{
  "d_shared_expert": 0,
  "vocab_size": 8192,
  "norm_eps": 1e-06,
  "learning_rate": 0.00234,
  "max_grad_norm": 1.0,
  "max_steps": 7715
}
Below are experts of layer 7 (counted from 0) of a mixture-of-experts language model. Rows are named router (the router's row for the expert) and show model dimensions 0-159. Each number is 128 + 24 x the weight over its row's rms, rounded and kept within 0 to 255. Numbers have three digits each.
After each expert's rows: a language model's description of what the expert responds to. This comes from a sample of Wikipedia text that the model never trained on.

# expert 1
router:093110108132126117128096140151157136147110118109100177112151110156147093072101092082136108141103134115124143150101117121153172136120155156138155142142171110150112119161149087142124151117121171154158199122118142127129120080135111174101105079147126151118118123108106124094156117121155119117133107183144092113129147100140117155155103139107120107114106167112133112128066166157157105117131122113129148126163151168136138145130134128136126143096126084097139114098101141142094114155145155
It responds to: Digits, isolated numbers and capitalized word-starts after pipes or commas, such as 0, 1, South, North, However, UEFA.

# expert 9
router:157135090092093106117110141097132116092121134131141120171123088153166130136167098083105103118127128146133149136134148104115124147137110101173116157126139129163120104149158118143098116141158125107111159100154102150128117122128098159107109169137111122162119142118128165148120091098133100112102112155137120108102114182114118126148140135167145097069158138091156140128181129133121131084121146104093095134124089132138128101126174138107122172138139138113128109117187150113166090112178164
It responds to: Pipes, line breaks, dashes, colons, parentheses and coordinate symbols (°, ″) in tables, infoboxes, lists and coordinates.

# expert 21
router:120093144100117104120120128131164121129086124120161103113085094106168160071102133121166116171127135115121112151148150138173137116142122138104153135131103137155089101124108128142070122152106122136168114127109184113178103149154169163116131140088100106122126150050128143148104127115116121110168155143131116139137172128122151134096122141125130162118117163125143156081097144095134133179104139127138132135131134097141151105106133120144079128094114086117117126166129116137148155107107150
It responds to: Inner syllables of long words (sat-iri-zed, Sur-ger-y, utter-ly) and function words like it, was, is, also, been, which.

# expert 10
router:078115169098125133120069162122121125122156131140087132129143105122157114111111144115146189139147110060098167122108132135123133114134151169144143147077147119150135125122099093137123155130091184164119162104127140163112132130128098141118075105155168175125112105115132156111148139145162133122145068179163113091145114123106125128137117124091138106133140151116111108142118128114111110089129164108120183158131135154139154137102144147126151164111150100117101110111129133131104092141120131
It responds to: Table pipe separators, double spaces and line breaks in wikitables, plus mid-word pieces of long words like -ti-, -lis-, -iot-.

# expert 23
router:136092100135120143136192122124091145096159102137161113122135152116091175157139089111112096089171147170179091138134148108139118136166107093105150124143115121116130141126142147102131131106136157129123099147109121136120147134134171125155132151124131104100148139116161141157128131090140166131120158147151099154111101137131137137140125128086111134108102121106138137128159092115136174114146132147121078112128111110139096186150154101114112089140120090111164143205148131145113127106104069
It responds to: Finite verbs was, is, had and clause linkers such as, including, while, that, following commas or subjects in descriptive prose.

# expert 26
router:144111124133136122119110122133127110156126121101093199108122163120069164147129148167146148104140123143098118144121152169117112071075167116126149128140147122125197167144162143144110139150132123172129109122137114130122141102111139095166150102182143117149130111185106162125128110115108116102082144130108135119120136125151149155104119130142139089130102139157099120108072143190129122098143084140113154125139130141134131114152100125152138136134151107105126120064141171129117138117127122
It responds to: Commas and and in lists or coordinated phrases, plus subject pronouns he, she, his starting clauses in biographies.

# expert 19
router:133092116138137126147125121079116131124129103122105101143160123102144119126151110112164078078161162118152136161108149097146111104133157134115137133122153119117129092133162157102138123092111138170126093148125148107152085141107147090119150137120129143123138124130158187139125097134154205114178131109198128141146119135124147159110092157134131163117128128104079138104127123125144163117145154102105123100116109182119132161138128120127094155094134089130148137158142137101142111167075121
It responds to: Auxiliary verbs and prepositions following a subject or verb in prose, such as was, were, had, to, on, under.

# expert 0
router:122119122140122151143092101134123162143176152106147137131123111134137121143107118149120149087125155134144111097118124098082111165140098098138147106159124100148081111102091100151138142150155135098135067115141105116119141164127114133139139149158152159115097132109144129124144150168145152154094130104144176130130093160122118142122125092153122118162158070162128135111163035099117124142155131159160129163102086125098125111117176159121126127100137125117112144119116176137118165113116110
It responds to: Section-opening words and list or table separators such as In, On, See, pipes, dashes, and plural -s endings.

# expert 31
router:133171094127095086147136137133132108127101142094152159133121129130142098152112130131040158125105150172136120100151118193096138147158110133147126107104140112086147120134123135132146134143134105101160094149137143129130121118090148084112128129157161104133122096128118150139148164111163162141153126106138133141119125154137184150147147122077148125155114099095110135110124093163125169091163078152109151140143128129124113109148059148113114124148132116172165126104100114117115103135116144
It responds to: Prepositions and verb endings linking to a following object, such as of, into, near, down, overlooking, held, joined.

# expert 4
router:172114143130115101177108156122098095117066154106114108137060120115164106131114164154148140155136132124156138125137103131139095077127132152164118127117087128150196093114120164118089073102127121126133135117130143091142101199153145123113123100107121139095126111117091098116128165160099117117133113144105137150140106124122125130148142126137122131152137144118116128151130128134104111133120167133148129170108171167104104144079105132150152141148104184156167152124135137158121142122133139
It responds to: Periods, commas, quotes, paragraph breaks and closing parentheses ending phrases, plus word-final pieces like -ley, -ville, -ez, and heading equals signs.

# expert 25
router:124135160174092093130161109126104108164134138111103137101092132124107151144124117163134141142092143114124132077158169155096170168120105126153111095133142134111128098119120145120148104155129105131119121140101135125096123108098134112101150131119172103101105124168125120134151152168131151147145106100105168082129154088098116076083159159112084124131147142152098131122106117146109133140145103096151143133122126082179180131149135130106151155137162146176099121105099115145110141082145121
It responds to: Nouns ending a phrase before and, of or a period, such as game, team, club, system, them, and word-final pieces like -ing, -us.

# expert 27
router:071138132104106148117166128093098118167146131121135164112154153124118120146130105160144154150101122112103139110132132179101125158140155131077118113158159138123132142130085119123155145152112094140110136108101114098126100116092071168118120152141156105126111095179123146125158161139114096141103125114098177104143140106105131152170138117079069147144163118165133126120104136149093145161131135132144168122151171095141155126127158110138115104141094112114119117119115067140111156112147109
It responds to: Opening pieces of words like ins-ec-ure, en-emi-es, Br-yant, plus pronouns He, his, them and of, and.

# expert 24
router:094102131126145194142125110113123142142159124144109122126160172091128144088141151113166090127137155112110139171116120104135119113109155153115143137101151126124102088113148115152107139096126129149139120132123167157166107125121138135158131104121130126073153148123131165137148091147124148168157116122168123118146113135152141164094101160086098133137111119078128122096103162090114106121123154139132100127152120185119139124133121107117140188075142120154110167145071150096107109109090162
It responds to: Commas, prepositions (in, to, for, from) and common nouns like years, points, work, Goals, Company in running prose.

# expert 15
router:154130150121119145140095151113096091104098195116140128112144133152122104119137107137119141161134131093139125154090090115138144129117156154131156115138148110135145133161072099132120142092075156097159098121133135107132103162139131146107082103125146149114124140123133105123174103160139122133126103147156121164151125142164149105175099116117145174162085121135083101119089145145133074112135115115129138123173142157081122117093114164165146151119146103173101153106142130086118108148109147
It responds to: Nationality and institution words like United, British, European, School after the, plus table pipes and mid-name pieces like Chow-d-hury.

# expert 8
router:135114145127111111130176129129134115123142135149141081115114116137208121141155100113161147157114126149171145080128136134133172130143088059116080150123167126155066096096137117144112100106129145103146125130152081119111123106162154155116127119133090103114159166154121110159109091137134089165103106135131120138111151149134120128131128096147137102103152122133142114082118110131130153170133139132112111117111148139102105134137144093093099138106139149149145106137115085143178134148159169
It responds to: Articles a, an, the before nouns, and colons after infobox field labels such as Children:, Unit:, Education:.

# expert 14
router:139125100149145132136096123116136130142094115077098163113114115118125129109128148114164094101101187174116125162115139147144154132115134149131143136171134077113146104127151110177150173113101131146129137131126114063152154148113141133135101119094100129117141098096132158095130165113124131098153146145095109084183151131146113164115124173140083120126116125113156128129110132148134154093082107137158184099154134141082104118180124122127136108119119090133140134093118180118118119144118122
It responds to: Table separator hyphens and pipes, opening brackets, possessive apostrophes, and mid-word pieces completing words like Pres|idency, imp|air|ing.

# expert 12
router:109107162126133156119085132066129136133165128142098130153118133111087122140111117117094125108150119098089167139159091114125093101100159086162149160095137136155148090134122112140093101141181143167132111113126133145128122147150135159136094124159110160136107089111112142139127109130136138161098063168166126130123136110127100120147121120129174101138116145144156102128206183143154107129137139101122126166163113129121128149118141136120122157132111100158110128130141156117177105164128110
It responds to: Pipes and opening brackets in tables and lists, plus the and The before nouns, and mid-word pieces like bra-ver-y.

# expert 28
router:146155162122117132151080121093110102101113151141099129104069109152192104095133120131133118141151103114145151106123103082124117123162114117129148135139161113095151144100161117130121089117083162151145156088159149089161108150198138161127140132125104140113128107104158130104130162128138092103099119151166165133139088175124112122131129117138162129141097100095080126130120156159149128124071112092109156139129134158115126146127148156123158156092117137157133118117165135112139119129116128
It responds to: Word endings and inflectional suffixes like -s, -ies, -ed, -ing, plus nouns such as years, album, song and month names.

# expert 11
router:162129089104130106113136117137104163097180106142128138139107130137157162140122147115151044079109111179107149196121141124127142124093121078143140133139139145124100084139119117106159166133161099094135157106131108159143118106114141130144114147148128148160156104200150139098144132085132126116129134153103097094161107131111122127089146163110114110103131129100146109130149153126129111152139158133104118139152113119139107148103112084132152136138118141139091093117150160098123139125154168
It responds to: Line breaks, list dashes, table separator hyphens and pipes, opening parentheses, and articles a, an like a hidden Yoshi.

# expert 2
router:090123102122166160110116123157151137137160114113071165145159115153126115139145158114130114161118084138121149171070123141154114136088177121126092111120131101142144141146094110143141154113095157168122158127118105157142153099111131115134081117129124143142145096145109140094142109179118133112136143146128129121151153129142120155140166119144155111094142110136191085136103151113114090099158122107150167134162081160125159111127105087156154114147092095130090092141128106126116117156119144
It responds to: Sentence-final periods, line breaks, table pipes and equals signs, plus opening pieces of split words like inter|se|ction, un|ivers|ities.

# expert 7
router:158127105076144077133105146078088114137083173142130124114131133126099105131132141159131151132140156074127131113113110089155122152161128139124092121130126083154157097123114118147113130121143129150139117149159120074115121088128140158104119095094131125140139124157111113129131156127135132074102082139126147128139181137142147113129132152106169144165119125126093139160133125122181096116109129123112124132141109189095146131130087127154127156131119137203167143125130152110149127116072152
It responds to: Middle and final pieces of proper names and words, such as -gers, -ker, -ley, -ville, -ham, plus first names like James, Robert.

# expert 13
router:154156114132100093135104166139143099084125168079122106116111122139144121104075107140121107200137127179107116136100114128159153133103154137169121132106092127148105111123089092147086164152125131096171121180120187114140123095101123145117117100116081138126126121153117145104120125171117113133086153103119127099123136135150130101136118121121141134106113120097117148125150144108132162148112153134138090138107115128079150072118155120129128146146150163149106169148121165108114082129142137
It responds to: Line breaks, opening parentheses and quotes, apostrophes and slashes between coordinates, often in lists and tables, such as (, ', ″.

# expert 16
router:122117102113111131131106154142162087125107173151122145136146105161174126143120149122092157137130117134084110114129118132111145085169166095153099100100099134143169069128094106149147160169110118144137121115153176145171109121146097151110133107109098147141161096142109090062109131164176139086127094133142129157123121094125141095162136122180153127107120153117139119111110154108117097138090125119109127158131141097099144122174148159151113120126134126117120159135132158111102109109115116
It responds to: Articles and relative words like the, that, which, who, plus name syllables such as ra, ida, Kar, Don.

# expert 22
router:086127167165127094125071144107159131126127117145125139151180123174105138132114155145154156171130157113108155153085132089165151117100168156144119138123130093146166152161124087188119135091106099133114143124160106106131119134136133161108100075118135162136130110125113121079122119181112126125119116144151112135161141133149112126166113113102113118140113142104152121132089149179115123102122134125164144123123139131109117087109111121135150133143114127151096104099082166132075117124138167
It responds to: Year numbers like 2007, 2010 in ranges, scores, and syllables inside foreign names and words, such as ja, du, Gal, -ford.

# expert 6
router:108115141137151172098151102142120175138207112130120135117134122091092100136150105110128107083134129134117115140098111103115108139087170134145090110101095137122104116109115153111140104116149128148109145131123149162097172135140095081141108134106181152133156127164142111120135108110135178121148123142174116164119122113137136177102098136137164122174122136152148123156100132111117047135111128142113128078157151156135090117112133162129111117110147134075123133112123104127154154120131129
It responds to: Table cells after pipes like W, D, L, football positions MF/DF/FW, and inner word pieces such as bo-ul-der, Dis-ruption.

# expert 29
router:094119108082129133121111110117151108132103149130090151162158130172113086130098133159148158150132126130098137137090120118174134097160177136108135136126125126152182172128140091168146141124109098144148167143167114108153094121136078167120103142131062146117145093130093117094109115169154062133105122158152137094154112128120176119127122116132107087130105126133149145157129169143127169090102134098123129133110108110133139109129137131130143099143113119111122172094119108124135116133134164
It responds to: Capitalized first pieces and continuations of place and personal names, such as Mount Is|a, Al-|Ghamdi, Brand|lewood.

# expert 20
router:158161103087124125144141156112129132086139121109132128109158126131086135110133107107094136128114068126134064124120115124112132107167076171131132100139155144091128177082176133098155129154133147159138088135136120135092115131122149137143165084129139108098125170151129092124130148101142139162132150160160162111090134096156113091132104139109139187121114115141123112101125093103137125113157121155134085126164117123135116168130132096125139095166127128089132157146151126143138129155115082
It responds to: Prepositions and determiners such as of, with, during, between, to, plus words like first, two, three inside running prose.

# expert 30
router:148199129128100088150068123129131073109072155090124135126147116145155108130100123152124153151162135110120124115139128122159142095132136123145116163140143144130154154130114071150139141105111141154151116110090114108168124146138153166099121121100119091100092136102098150095119112139150086119142105132142149115136129158159128113135112117122126124134112166128107135123133154136147144084120128169115133121127118127133140113113107167141150168200114174161168167097100131095152133138072125
It responds to: Decimal digits after points in times and coordinates (1:50.12, 0.40), plus and, &, team, player, company, States.

# expert 3
router:083115135156129147120118127141179138121132073132123148148104121103103134116165119126169139155114150133108181158135115138139097078138126121115160178118148142122125163162116138138156150066109123118112143105130131110135156160149149098155103128118135160119124179106101131094118113166124127147161138126129096141153135108106142119109084132137105115153114130107168106103160177162103125112143116081112155115130165130136148104162142180113149125106183080093129107107156110107092106144115140
It responds to: Periods, paragraph breaks before == headings, and sentence openers like In, However, According, plus football position codes MF, DF.

# expert 18
router:093130107124159146131093107116167124168106146135106139143115125137163126088119140122198133106109167117139169152105108130144146144096166148120130160152164094162140110113099101151083144140079136146138157102131131118134102115144120150106098098141145178147132117089111131112171118147106110113141108135090124130144162099135125107131127118121117131120124110109132129148141192123143087144127134121132169129191108166099131162126097171140110172094109094114091099101112127106106133146108168
It responds to: Word beginnings awaiting suffixes like -ed, -ing, -er (shed-din-g, Van-co-uver), plus in, from, using, Coordinates.